Experts of a small language model.
Training: a variant of Muon for the experts, 298M tokens, 4546 steps.
Below are experts of layer 2 (counted from 0) of a mixture-of-experts language model. Rows are named router (the router's row for the expert), gate (a neuron's input weights, with its number), up (a neuron's input weights, with its number), down (a neuron's output weights, with its number) and show model dimensions 0-223. Each number is 200 + 30 x the weight over its row's rms, rounded and kept within 0 to 999.
After each expert's rows: "mostly gets" lists some tokens that are sent to it at least half of the time. This comes from a sample of Wikipedia text that the model never trained on.

# expert 61
router,199,172,149,164,223,198,215,197,247,183,182,155,181,199,216,193,158,221,216,229,217,204,164,231,186,195,186,190,249,208,225,146,234,152,160,214,269,184,172,199,223,205,193,225,203,137,176,224,257,189,212,184,185,169,163,153,193,209,213,206,210,216,227,204,126,205,166,204,202,267,162,153,179,235,186,214,224,170,197,133,240,184,180,163,183,248,204,222,252,167,198,257,176,166,228,166,184,141,171,158,208,248,238,216,210,241,200,180,182,169,161,151,185,199,216,218,176,218,237,202,198,206,178,190,213,170,177,230,194,199,190,216,186,201,222,225,189,179,250,243,186,121,157,176,213,221,159,209,159,202,222,174,230,220,195,190,168,158,172,176,245,211,165,275,206,191,211,215,178,204,168,129,181,272,192,208,204,193,228,233,166,169,219,198,191,198,165,201,225,181,250,276,172,161,204,176,235,181,191,210,261,174,204,220,228,174,224,219,207,235,188,243,148,210,155,213,226,235,185,211,202,181,180,181
gate0,239,206,233,164,206,197,209,219,208,187,167,183,228,196,250,271,187,221,173,184,225,144,182,190,239,249,208,243,201,239,200,170,189,193,179,236,199,230,189,244,267,205,193,237,237,211,215,235,209,146,201,162,169,219,170,180,181,188,217,176,228,161,281,156,174,208,161,220,148,205,198,219,197,211,172,197,172,144,238,122,228,217,215,221,214,160,243,223,216,201,192,241,175,204,183,198,200,161,207,219,218,272,172,256,157,159,209,212,242,174,183,129,248,177,176,231,226,167,137,200,155,243,240,197,220,200,141,204,135,146,171,237,196,236,234,227,146,211,221,156,214,96,153,199,169,183,221,210,159,219,173,141,220,209,191,197,217,212,210,214,181,198,201,183,200,188,213,209,208,186,199,198,188,225,196,202,206,206,150,186,194,192,175,236,211,184,182,207,235,149,164,188,229,179,183,235,196,183,148,199,207,234,211,214,193,247,159,201,212,229,181,193,162,173,214,204,186,207,223,215,174,183,197,224
up0,216,190,192,207,218,210,157,231,238,151,151,215,167,186,191,198,161,222,158,214,239,195,233,183,186,165,163,220,247,213,196,203,170,211,222,196,274,186,204,203,133,174,201,218,214,189,172,201,188,171,210,143,164,180,216,139,246,223,172,197,213,213,257,181,204,263,178,212,252,161,210,228,207,250,201,196,252,171,149,209,243,201,248,156,192,169,187,181,215,172,173,205,221,175,178,200,225,219,185,212,269,168,187,264,140,191,246,173,243,198,176,224,249,210,165,218,198,216,176,228,187,199,195,217,243,161,157,237,228,177,186,220,194,170,239,177,192,253,155,211,235,206,183,217,209,170,176,207,199,213,166,223,204,189,250,181,167,204,207,201,237,179,263,212,225,119,181,244,222,174,134,166,205,221,202,209,167,220,197,204,217,224,219,251,221,199,188,261,215,193,132,209,172,196,182,175,232,155,241,180,250,206,225,222,205,166,164,179,253,148,204,221,207,184,150,245,208,184,189,191,179,176,219,213
down0,192,237,143,238,195,217,186,181,211,225,144,194,195,205,156,152,154,171,227,185,191,244,198,230,171,220,210,194,182,232,188,258,231,261,209,214,207,199,226,200,223,203,222,241,205,168,200,173,205,249,197,256,201,173,198,160,230,252,204,196,176,193,220,196,196,201,199,248,209,182,180,193,196,202,169,227,193,149,220,187,247,215,180,218,167,220,196,156,220,224,205,193,190,197,202,206,201,192,215,191,238,240,206,198,141,153,202,264,192,229,194,174,249,195,193,246,208,162,162,189,194,198,207,163,158,205,206,186,225,176,212,191,204,135,243,162,201,192,223,188,230,185,182,242,199,195,237,228,222,238,175,213,219,80,265,235,167,180,168,225,220,217,158,249,197,210,248,196,256,230,225,230,204,149,193,238,178,204,172,144,209,246,200,199,194,204,221,155,197,296,167,244,202,207,173,193,206,201,216,143,155,191,218,219,164,180,183,181,178,193,165,195,269,197,267,155,156,179,203,247,205,155,206,211
mostly gets: ".", ")", "\"", "),", ").", "}"

# expert 60
router,154,144,193,232,147,189,255,218,195,216,168,178,157,183,170,172,194,270,128,204,202,121,188,208,199,190,177,220,220,214,180,187,206,181,156,121,191,197,223,219,164,190,175,163,268,217,197,144,293,191,172,200,241,214,224,199,233,201,201,197,231,154,183,189,197,304,225,195,178,210,172,207,195,198,196,214,264,191,161,191,204,237,174,232,189,173,168,215,219,220,181,190,246,218,194,223,247,183,184,233,223,196,192,197,189,180,224,134,162,211,178,193,179,193,221,179,209,230,175,199,182,238,183,239,242,194,204,235,205,196,224,198,177,204,200,248,180,210,209,208,252,193,174,207,275,207,181,167,226,188,209,236,199,221,184,234,171,197,236,231,184,171,189,204,194,220,216,243,231,198,173,175,223,243,242,198,238,214,220,228,184,215,231,214,185,230,208,176,243,197,190,194,195,148,158,199,248,238,189,200,193,202,201,185,236,222,179,164,188,253,186,279,194,216,174,143,178,227,129,142,222,205,179,222
gate2,176,151,206,244,231,165,202,175,233,241,107,217,196,228,180,215,222,200,213,145,183,183,215,184,162,235,197,213,170,212,210,246,198,216,235,210,197,189,170,183,227,196,212,217,256,179,195,165,223,154,193,176,144,226,173,147,189,151,177,224,183,231,221,198,195,167,238,202,196,164,231,246,144,179,211,155,195,183,219,175,217,169,232,192,232,197,130,237,166,208,188,256,193,192,207,151,149,174,172,201,193,203,193,164,139,210,185,182,211,195,203,188,191,209,158,186,201,141,233,198,195,251,263,196,226,201,228,168,189,213,138,171,236,211,203,217,172,185,179,159,161,192,195,185,230,209,164,197,178,197,202,183,197,187,187,173,205,187,178,146,170,230,219,178,113,211,193,178,276,223,165,228,177,201,182,226,215,137,238,194,173,213,180,174,239,172,228,181,201,220,190,206,166,160,209,251,225,206,226,195,201,148,275,195,228,211,247,218,223,197,224,242,185,211,176,163,190,209,195,137,189,273,256,201
up2,169,234,200,187,185,210,211,205,201,286,168,168,179,189,188,207,196,212,219,182,247,141,136,200,216,209,171,152,150,248,193,194,227,197,225,223,155,222,199,165,182,181,194,202,205,179,149,185,177,202,262,193,224,229,200,208,212,157,181,211,149,199,177,147,170,205,183,144,209,224,209,208,182,211,214,194,202,190,191,151,235,187,200,187,192,200,204,216,215,217,169,229,128,235,189,135,226,212,183,264,207,153,183,195,171,174,203,185,154,217,164,186,200,228,161,195,217,158,287,196,217,213,239,236,187,200,248,271,259,198,230,185,235,200,219,228,188,225,173,208,191,174,212,208,234,220,233,204,176,182,228,150,171,149,189,240,204,151,232,192,196,210,259,186,139,197,248,128,217,197,101,224,215,225,166,184,243,214,209,167,220,204,144,204,215,243,182,173,204,188,226,195,212,190,227,221,211,212,165,198,220,202,252,186,203,126,207,188,236,240,155,213,189,212,210,174,179,192,238,155,201,210,198,185
down2,199,223,218,221,190,178,199,235,203,243,193,201,166,183,203,213,235,238,211,143,249,187,138,203,178,226,168,116,175,211,258,208,188,248,191,207,206,216,228,174,118,192,167,231,206,207,133,186,186,168,191,214,224,151,179,207,187,159,117,237,200,170,146,159,160,188,187,181,214,221,210,147,191,178,233,166,228,169,204,143,212,211,165,195,190,191,173,153,190,249,189,225,189,175,193,234,204,242,193,216,219,179,209,148,197,217,206,205,169,207,167,141,214,189,208,234,230,243,255,126,205,159,210,200,197,200,177,194,233,184,216,174,236,180,217,231,188,185,172,211,210,177,197,256,207,193,178,198,177,167,202,207,201,201,219,208,215,222,221,258,234,150,251,207,173,210,291,186,198,179,111,239,217,209,154,157,231,197,236,205,212,237,187,179,224,194,178,154,209,190,182,233,204,170,201,192,198,201,128,204,161,208,203,172,205,152,174,184,264,235,185,164,165,199,205,220,179,222,194,197,167,181,166,211
mostly gets: "en", "um", "son", "ton", "den", "ov"

# expert 33
router,234,193,206,180,179,118,230,240,252,193,205,200,153,210,151,144,192,217,132,209,206,119,208,189,145,198,217,179,226,202,210,200,200,208,142,218,187,133,211,261,183,162,155,132,214,230,189,166,234,172,225,191,227,247,260,160,228,189,178,181,237,203,172,165,173,252,220,184,178,241,167,121,216,216,176,181,206,168,197,189,197,202,214,209,195,213,234,233,206,198,181,162,199,223,207,248,167,218,235,159,170,170,184,158,181,179,213,160,176,215,163,193,167,189,220,186,180,214,174,182,192,239,145,159,221,221,250,186,231,169,206,206,221,240,173,264,204,212,185,183,228,174,209,189,252,186,202,214,184,211,174,181,180,199,234,208,186,209,179,198,148,182,206,190,217,198,216,259,153,178,167,201,198,253,243,198,172,226,211,255,217,198,227,189,196,213,191,198,268,193,164,141,209,200,226,173,202,252,203,179,187,190,178,176,202,190,146,230,138,221,138,207,226,228,183,167,186,226,168,182,208,197,242,203
gate0,177,184,182,185,156,217,165,220,185,154,221,192,220,174,183,163,223,180,199,184,225,195,211,189,213,185,213,210,187,213,222,126,154,224,216,226,197,207,204,202,200,177,197,219,154,206,150,244,160,160,216,177,233,227,202,178,193,209,174,264,219,206,196,208,213,176,244,194,230,184,199,207,224,232,186,177,148,185,259,196,188,188,247,205,250,171,158,209,222,193,163,145,193,198,205,226,204,215,242,227,213,174,197,214,181,201,200,260,164,162,185,131,232,197,225,210,220,190,205,158,212,198,173,191,190,185,169,231,274,187,194,187,203,260,187,251,250,240,194,162,232,174,176,190,255,179,189,222,171,221,130,186,196,210,245,168,206,194,171,175,221,115,207,177,138,262,215,209,125,246,240,247,163,196,234,181,230,211,231,162,224,171,228,267,174,165,187,242,176,233,206,185,266,192,225,168,207,167,213,222,206,215,227,271,193,240,196,173,206,160,209,211,249,202,196,214,212,201,213,230,203,197,267,158
up0,208,189,156,237,182,192,184,169,186,170,239,222,256,133,233,208,221,213,212,180,193,213,136,197,151,216,175,222,191,184,152,249,186,205,216,193,289,238,203,210,244,235,167,246,207,199,175,191,229,209,156,230,208,213,173,213,192,179,209,162,182,215,164,202,200,188,181,190,166,195,214,177,177,189,250,217,226,195,196,251,237,251,183,210,148,215,209,218,254,168,177,255,172,176,150,201,247,232,200,179,229,198,195,207,238,190,161,151,205,221,170,195,223,194,191,226,224,237,199,205,197,206,201,180,187,223,208,174,144,219,247,196,180,148,161,148,182,166,191,196,223,197,177,177,140,221,176,211,170,171,234,217,217,216,207,263,281,181,215,199,168,217,205,201,222,186,235,215,217,211,178,183,218,182,227,268,155,226,216,203,170,232,198,172,255,196,203,135,174,184,229,158,154,233,205,249,218,172,196,217,173,188,186,205,224,97,186,214,204,272,177,178,123,163,229,201,197,217,195,188,205,166,183,228
down0,194,145,159,153,196,180,220,213,223,205,180,207,259,170,204,252,174,233,158,173,138,163,176,257,143,235,189,187,168,179,230,234,196,209,199,176,172,220,216,221,199,224,263,181,171,203,186,194,235,200,198,228,186,171,210,191,197,161,206,216,243,168,232,179,246,201,247,177,162,188,199,202,204,237,208,160,227,218,178,223,221,216,164,187,139,176,200,191,258,207,191,205,239,204,187,212,212,221,237,201,218,186,196,196,199,229,173,178,180,177,231,190,185,244,214,185,168,176,207,185,192,204,239,174,210,219,236,165,164,225,181,217,162,170,251,246,185,114,174,196,175,219,225,175,178,146,210,134,241,114,289,213,213,136,219,219,229,218,226,193,161,219,200,247,213,245,215,224,249,240,204,169,206,190,202,238,202,210,298,273,178,180,203,220,201,233,226,239,202,205,220,203,210,226,242,204,229,210,206,190,250,192,190,212,193,205,172,232,206,225,230,192,180,139,195,204,201,174,220,178,184,149,210,246
mostly gets: "u", "ri", "ci", "un", "gu", "go"

# expert 73
router,161,195,147,207,223,179,217,223,257,197,210,205,174,179,218,165,176,182,196,194,193,185,179,186,214,171,189,188,261,208,232,166,208,199,132,199,224,173,163,221,219,175,197,223,176,178,193,182,200,172,158,183,242,162,192,159,192,215,184,186,232,161,195,194,196,261,212,171,198,185,155,146,151,233,223,179,182,224,174,200,243,178,134,182,227,211,191,151,240,154,170,201,173,204,204,123,155,138,190,207,234,197,222,157,229,217,251,224,172,173,198,168,214,188,203,207,179,186,257,210,151,216,200,262,218,192,187,214,208,191,172,180,212,183,151,195,178,204,182,176,172,198,194,188,209,209,152,236,227,206,211,175,233,200,193,207,164,216,213,177,235,162,200,235,231,250,196,234,244,167,142,155,287,239,171,270,145,200,201,230,209,162,194,180,170,163,180,194,222,147,233,277,138,221,152,147,219,229,182,212,210,145,225,249,203,194,232,229,191,199,201,244,207,206,188,243,206,188,215,198,176,208,151,192
gate0,206,186,193,206,238,271,173,230,203,154,236,164,237,165,164,259,184,287,224,193,224,162,187,173,204,136,179,181,194,180,190,197,208,215,122,214,176,199,257,197,252,191,251,227,249,184,151,185,197,195,232,181,252,220,144,225,235,231,271,196,199,210,206,230,203,209,159,251,217,201,179,206,167,198,184,256,179,205,171,220,247,207,181,202,217,153,205,252,137,193,210,159,137,235,138,159,215,181,208,209,178,140,185,212,192,175,174,191,247,176,187,197,141,255,225,245,190,180,194,150,203,223,186,194,176,180,228,200,231,200,192,179,178,217,189,195,194,182,232,184,196,199,242,215,224,212,174,197,219,195,187,156,219,195,238,190,197,249,210,190,238,159,207,239,207,190,220,281,252,178,201,249,234,183,230,232,182,190,213,198,202,165,213,209,194,202,157,218,224,212,199,167,235,216,228,208,206,196,147,180,208,188,183,167,223,204,217,239,239,178,257,163,269,199,208,188,185,149,210,202,203,192,230,193
up0,210,229,191,165,167,161,194,229,190,208,187,229,160,167,261,223,258,220,215,182,243,256,202,261,168,184,172,273,179,239,190,200,241,215,207,189,221,186,183,204,230,194,167,220,182,202,158,220,144,197,176,231,249,159,217,213,157,212,210,187,182,193,156,221,211,206,233,181,185,234,204,166,224,209,193,180,220,224,237,234,200,186,147,201,191,227,208,183,195,159,175,222,186,150,181,151,178,164,190,272,192,241,175,227,171,191,207,193,193,162,236,267,198,201,216,177,192,226,213,208,213,212,249,202,182,211,130,196,210,232,226,182,250,237,208,190,247,195,198,199,169,190,152,203,198,154,183,203,225,156,201,205,189,194,225,200,156,165,182,159,225,224,175,170,210,189,222,187,154,212,193,242,126,179,159,126,228,206,238,217,151,201,230,179,193,215,189,109,136,178,222,265,193,256,258,188,196,217,206,180,229,237,142,196,178,211,214,180,182,225,232,226,229,235,242,210,182,207,154,214,209,199,244,227
down0,189,170,198,162,214,183,220,205,217,240,176,239,169,198,213,182,166,206,165,188,201,205,190,218,220,203,207,190,189,139,172,228,243,215,255,234,308,219,204,191,178,165,191,227,192,224,178,185,182,147,191,146,250,246,172,196,163,151,187,177,204,242,153,215,281,215,210,208,191,191,215,255,191,186,196,161,194,221,219,224,239,209,187,205,220,155,217,179,171,221,190,187,146,158,209,281,194,139,218,242,229,191,181,153,204,215,175,222,150,189,223,208,222,175,196,201,155,176,213,185,188,211,193,181,140,215,195,215,229,219,152,184,249,219,220,204,204,149,162,186,188,184,216,198,232,183,230,222,210,203,216,178,254,235,180,148,206,168,187,119,206,175,201,160,156,235,207,158,215,176,226,195,190,225,159,214,186,192,150,214,137,221,195,186,232,248,211,179,182,208,175,246,251,176,237,194,264,181,195,174,179,202,200,165,214,281,194,218,266,212,164,234,221,193,193,220,192,235,238,187,190,227,204,177
mostly gets: ".", " =", ").", " ==", ".\"", " ==="

# expert 72
router,177,188,199,194,127,174,184,258,191,182,162,156,172,154,176,152,187,211,200,189,149,179,201,206,171,214,202,219,206,168,198,180,196,201,122,176,208,179,224,251,216,167,157,164,176,223,188,190,191,146,177,187,248,212,270,233,183,242,199,195,238,171,160,186,124,271,227,187,245,223,160,192,228,253,182,225,203,179,183,183,196,266,210,243,170,173,220,191,213,220,230,162,243,135,209,196,223,243,204,249,256,174,169,171,192,198,220,242,204,159,181,168,186,204,218,198,206,222,249,235,189,216,189,187,244,218,224,176,181,184,202,228,211,222,233,199,212,199,157,214,199,144,203,165,263,201,229,218,226,224,182,215,251,199,233,180,201,241,172,201,193,180,202,179,207,165,223,235,178,157,183,219,192,230,174,187,211,242,194,224,187,225,210,192,210,196,184,234,186,143,168,252,237,203,206,231,177,222,165,172,243,178,189,220,208,158,163,231,172,269,161,267,196,175,207,176,204,207,121,196,220,169,215,177
gate0,207,211,210,181,236,193,143,202,194,186,216,200,213,188,142,229,251,138,196,216,210,215,195,225,226,224,165,282,221,204,230,227,242,216,194,165,216,140,213,186,201,212,186,210,192,127,236,209,211,151,181,193,185,173,211,175,221,177,186,215,229,213,249,203,227,252,255,178,268,179,236,232,217,280,161,152,174,175,150,203,196,169,285,207,210,234,193,223,194,151,212,187,258,195,151,215,218,213,119,216,220,223,171,161,157,203,226,211,166,210,171,200,219,218,201,200,130,142,192,229,198,204,186,207,249,198,229,185,240,174,226,226,229,194,222,199,157,163,235,167,197,204,189,216,231,155,151,185,227,254,156,197,218,157,191,212,127,201,203,250,187,198,194,160,186,171,209,219,164,208,146,168,179,209,192,182,168,161,173,179,196,237,180,204,224,200,205,225,209,181,163,200,173,235,201,209,191,177,185,170,137,214,176,184,193,209,184,224,200,146,229,229,208,162,195,219,239,235,181,210,192,174,163,194
up0,199,244,245,206,232,256,207,173,195,160,176,150,196,160,187,254,216,191,180,178,188,196,159,239,248,247,221,174,210,187,244,170,228,268,203,169,188,204,192,194,155,182,210,230,205,223,221,124,180,130,170,221,172,197,168,210,199,227,191,188,186,228,241,181,210,193,202,204,192,185,275,183,214,215,181,157,244,208,237,185,223,204,246,195,192,195,179,226,235,191,151,226,238,178,192,197,174,172,154,148,242,153,203,188,246,116,210,232,197,216,191,239,201,236,199,171,226,165,191,199,223,193,171,209,191,218,157,218,189,168,206,188,230,159,249,230,210,180,160,236,185,265,213,205,206,222,216,193,208,205,172,287,230,198,182,207,186,179,170,257,196,177,190,197,209,174,217,229,217,243,196,145,213,209,247,207,190,204,193,199,230,272,206,189,178,229,189,147,221,142,131,204,191,274,235,208,169,191,202,202,246,237,228,221,191,166,215,228,214,168,239,233,146,180,197,169,179,235,197,194,171,204,240,213
down0,245,162,219,175,216,205,237,164,150,201,203,219,186,205,188,183,200,272,174,193,188,209,199,193,170,256,220,218,205,232,215,147,201,229,195,194,195,252,200,181,157,229,217,220,175,140,147,180,212,234,177,185,186,211,188,191,195,237,169,211,197,236,201,181,206,212,210,177,198,189,215,264,186,188,255,186,209,193,232,157,163,195,144,167,217,178,226,178,152,250,107,143,176,226,185,133,214,182,281,199,145,217,217,209,244,157,172,162,225,230,217,160,171,235,198,183,173,205,213,216,185,197,216,152,209,209,211,181,196,193,121,219,225,189,220,157,200,215,175,201,173,182,193,199,188,230,238,182,216,170,256,163,178,177,187,219,208,183,233,240,191,214,194,224,223,177,172,244,251,193,234,219,211,228,218,207,261,210,273,218,176,210,250,221,186,184,223,186,232,236,182,194,193,187,231,170,158,221,171,184,240,200,214,101,195,207,165,214,178,252,202,222,155,210,209,139,178,180,154,201,215,179,215,174
mostly gets: "w", "ka", "ba", "ri", "ry", "ru"

# expert 34
router,166,164,236,159,146,214,200,191,229,241,194,179,215,179,199,175,204,191,177,178,211,210,122,190,210,204,224,171,207,177,208,193,194,189,188,173,170,184,202,217,182,170,165,166,182,181,184,194,231,247,178,211,233,187,171,223,207,169,218,211,221,192,204,176,191,183,149,157,90,208,168,124,146,251,213,264,183,169,172,191,187,225,214,233,232,224,209,204,226,227,189,244,154,199,215,180,228,170,230,179,203,231,235,192,173,231,143,206,222,193,146,239,188,237,216,163,200,161,198,230,165,196,241,228,217,227,208,178,171,189,222,178,163,195,142,156,211,169,246,216,210,194,183,143,178,259,170,167,169,212,196,203,249,259,203,213,181,210,213,188,245,212,162,257,205,194,181,200,180,130,129,217,235,214,196,213,157,176,206,193,215,246,200,194,200,174,196,256,227,170,250,249,198,209,156,199,256,209,185,225,197,192,236,136,150,152,203,180,220,210,215,186,146,199,172,213,232,233,223,208,173,186,175,168
gate0,223,221,212,215,192,205,253,208,162,284,204,209,158,176,190,216,184,194,153,176,248,234,163,221,175,210,156,232,171,228,197,191,198,195,177,217,199,211,156,205,221,222,232,197,149,230,190,153,228,185,214,210,194,179,224,188,207,193,208,234,192,154,166,198,149,260,197,176,230,220,163,238,207,199,234,209,199,187,223,213,201,205,221,191,254,233,236,126,165,279,223,191,161,234,244,192,176,228,204,211,201,201,218,264,304,113,191,179,199,240,150,225,201,246,221,234,171,178,193,213,209,162,193,158,148,282,162,217,182,168,197,209,220,222,243,148,134,193,188,176,206,182,220,201,209,236,208,214,205,197,228,224,201,228,206,162,245,161,194,210,170,203,181,182,201,223,161,205,175,229,225,180,185,261,202,192,183,194,232,155,183,226,167,131,199,186,186,217,195,210,190,161,187,240,230,224,190,184,176,214,158,216,183,126,216,154,227,206,191,243,215,171,237,236,199,174,168,207,196,205,187,200,213,193
up0,217,245,196,176,205,215,214,267,150,183,202,225,224,146,225,210,196,204,199,171,208,223,214,227,187,181,147,216,181,198,235,271,234,174,137,237,238,221,176,176,242,217,214,218,194,252,185,193,193,243,183,180,223,208,137,191,249,193,206,144,167,189,194,200,167,177,199,147,227,176,202,184,166,190,196,183,239,188,236,242,212,203,221,212,229,267,221,139,193,148,227,193,168,178,200,157,226,229,203,173,200,175,167,195,241,116,197,187,184,215,189,208,302,221,191,237,182,210,208,177,224,166,138,187,170,253,171,188,175,154,220,195,196,146,230,175,143,203,200,163,199,217,200,228,175,222,187,200,216,215,225,179,216,211,150,214,233,174,198,193,200,211,207,171,245,216,185,159,143,184,177,191,226,188,182,272,193,213,191,177,208,238,198,161,193,167,186,215,159,167,225,179,241,167,267,198,161,195,189,211,177,238,222,190,164,195,227,192,140,173,214,193,227,278,184,178,172,206,213,200,159,227,223,166
down0,190,188,236,142,150,227,188,202,172,181,204,203,193,171,212,211,255,249,181,223,197,228,244,210,213,222,197,210,196,167,207,208,256,198,295,174,188,216,173,206,218,198,181,226,189,201,222,222,202,228,208,163,269,246,196,198,162,181,221,190,154,168,162,227,240,178,197,223,177,163,215,215,224,209,232,213,218,225,191,237,185,183,253,246,160,179,172,226,226,181,191,238,190,227,184,203,212,188,209,198,263,198,181,175,125,286,163,189,167,232,240,160,168,241,176,194,208,207,248,226,146,223,206,190,249,164,224,222,205,223,203,220,167,177,142,204,206,197,188,231,166,246,171,208,196,176,194,265,182,216,143,148,210,227,229,158,212,235,185,183,185,227,200,225,204,192,231,214,210,175,163,204,206,167,191,186,225,197,83,249,227,216,230,266,159,247,201,183,155,229,193,197,227,187,198,205,207,195,204,156,221,179,212,208,211,251,166,193,194,158,163,149,229,206,203,224,183,230,198,192,198,170,165,156
mostly gets: ",", " that", "),", " which", ").", " where"

# expert 55
router,199,216,186,252,126,180,243,226,177,220,178,216,242,234,165,242,186,226,153,162,167,182,203,207,204,180,210,165,165,183,235,230,201,236,213,221,236,206,181,269,172,171,206,239,181,210,243,182,149,167,181,194,182,216,192,137,193,182,178,187,211,158,201,176,215,159,180,207,208,158,228,170,167,156,197,153,178,193,169,145,254,277,173,219,239,162,206,244,239,225,194,153,171,235,230,242,190,209,273,187,188,204,212,192,261,199,221,229,199,232,234,196,193,217,172,210,198,139,139,179,221,196,189,174,194,202,203,225,209,176,202,185,153,211,156,168,146,200,197,206,177,231,197,178,203,203,211,184,239,225,236,220,171,215,236,183,207,203,211,227,149,179,261,222,164,160,196,226,140,230,162,227,180,238,252,189,189,185,134,201,175,161,217,221,224,191,179,226,257,112,174,253,184,192,223,217,216,168,190,191,205,203,226,219,213,217,208,229,204,255,207,221,240,214,159,240,205,195,236,201,197,196,203,224
gate1,157,165,214,225,199,249,172,168,189,189,196,235,192,229,193,216,197,231,221,220,175,256,200,189,189,166,217,158,224,213,194,159,205,166,162,180,177,175,133,219,155,180,234,136,250,225,267,174,203,250,191,234,182,177,135,176,214,132,214,163,212,234,178,198,226,113,179,187,229,223,180,210,197,174,189,198,195,139,194,227,200,245,235,240,164,150,226,246,170,246,222,189,180,188,208,211,248,176,155,188,169,310,248,162,188,183,210,183,258,189,204,216,203,209,216,228,187,208,227,179,202,182,213,184,200,123,191,194,224,197,188,191,143,198,148,194,175,200,182,227,202,210,179,198,209,177,192,213,188,267,190,191,142,188,158,239,155,216,220,162,189,194,201,185,202,227,212,221,187,201,205,249,215,232,187,224,169,217,120,212,206,212,145,184,250,200,194,206,191,184,186,215,257,218,215,180,218,183,171,215,159,211,206,148,229,194,224,184,246,172,231,190,251,183,208,211,224,242,239,200,198,197,208,204
up1,218,167,214,218,219,150,223,234,202,206,209,219,214,230,180,181,192,210,155,202,195,163,244,222,190,267,181,158,197,168,227,209,232,193,248,229,186,213,197,183,237,215,186,208,162,152,171,187,177,206,194,203,133,211,238,171,188,282,174,190,182,172,191,196,175,254,224,174,159,239,214,149,236,242,176,222,216,193,197,221,186,230,164,157,216,196,146,144,140,206,225,186,136,234,190,177,178,201,206,175,225,155,150,189,186,251,201,225,172,176,187,245,163,175,189,206,286,226,244,227,233,199,177,221,189,181,232,206,209,224,177,181,136,232,211,172,169,254,187,174,191,174,241,174,239,151,231,208,210,198,225,190,219,212,167,236,208,187,144,226,184,164,214,225,187,213,187,140,213,156,214,207,164,198,222,252,204,198,207,240,236,199,214,175,219,241,210,239,186,262,239,196,150,140,191,179,195,211,203,230,222,199,223,201,145,243,172,214,238,187,220,219,169,178,231,268,197,176,256,191,212,236,182,196
down1,201,163,163,193,231,204,231,180,202,164,181,139,176,233,204,217,155,128,206,234,189,198,146,184,199,198,254,250,203,238,190,210,215,189,179,221,191,225,188,186,178,206,184,226,252,210,208,210,224,169,212,229,206,182,164,155,203,216,191,247,93,202,215,173,217,224,200,167,223,187,231,168,207,210,188,152,226,221,209,196,179,204,189,209,169,203,242,206,259,186,198,173,201,210,266,193,216,193,160,137,223,266,169,200,184,244,197,225,182,156,163,180,195,218,157,285,227,195,187,221,174,228,179,142,140,161,163,179,200,224,187,188,192,164,185,173,155,168,218,226,168,187,219,194,137,256,267,171,171,190,198,213,210,154,177,161,195,179,230,205,153,201,221,145,240,164,197,212,196,214,207,237,216,216,169,205,183,270,205,177,217,213,233,187,185,288,226,243,204,170,174,189,144,181,200,215,199,189,191,203,194,147,222,240,235,226,233,250,198,192,198,228,212,156,187,195,223,222,220,176,221,204,183,191
mostly gets: "th", "st", " first", " September", " years", " March"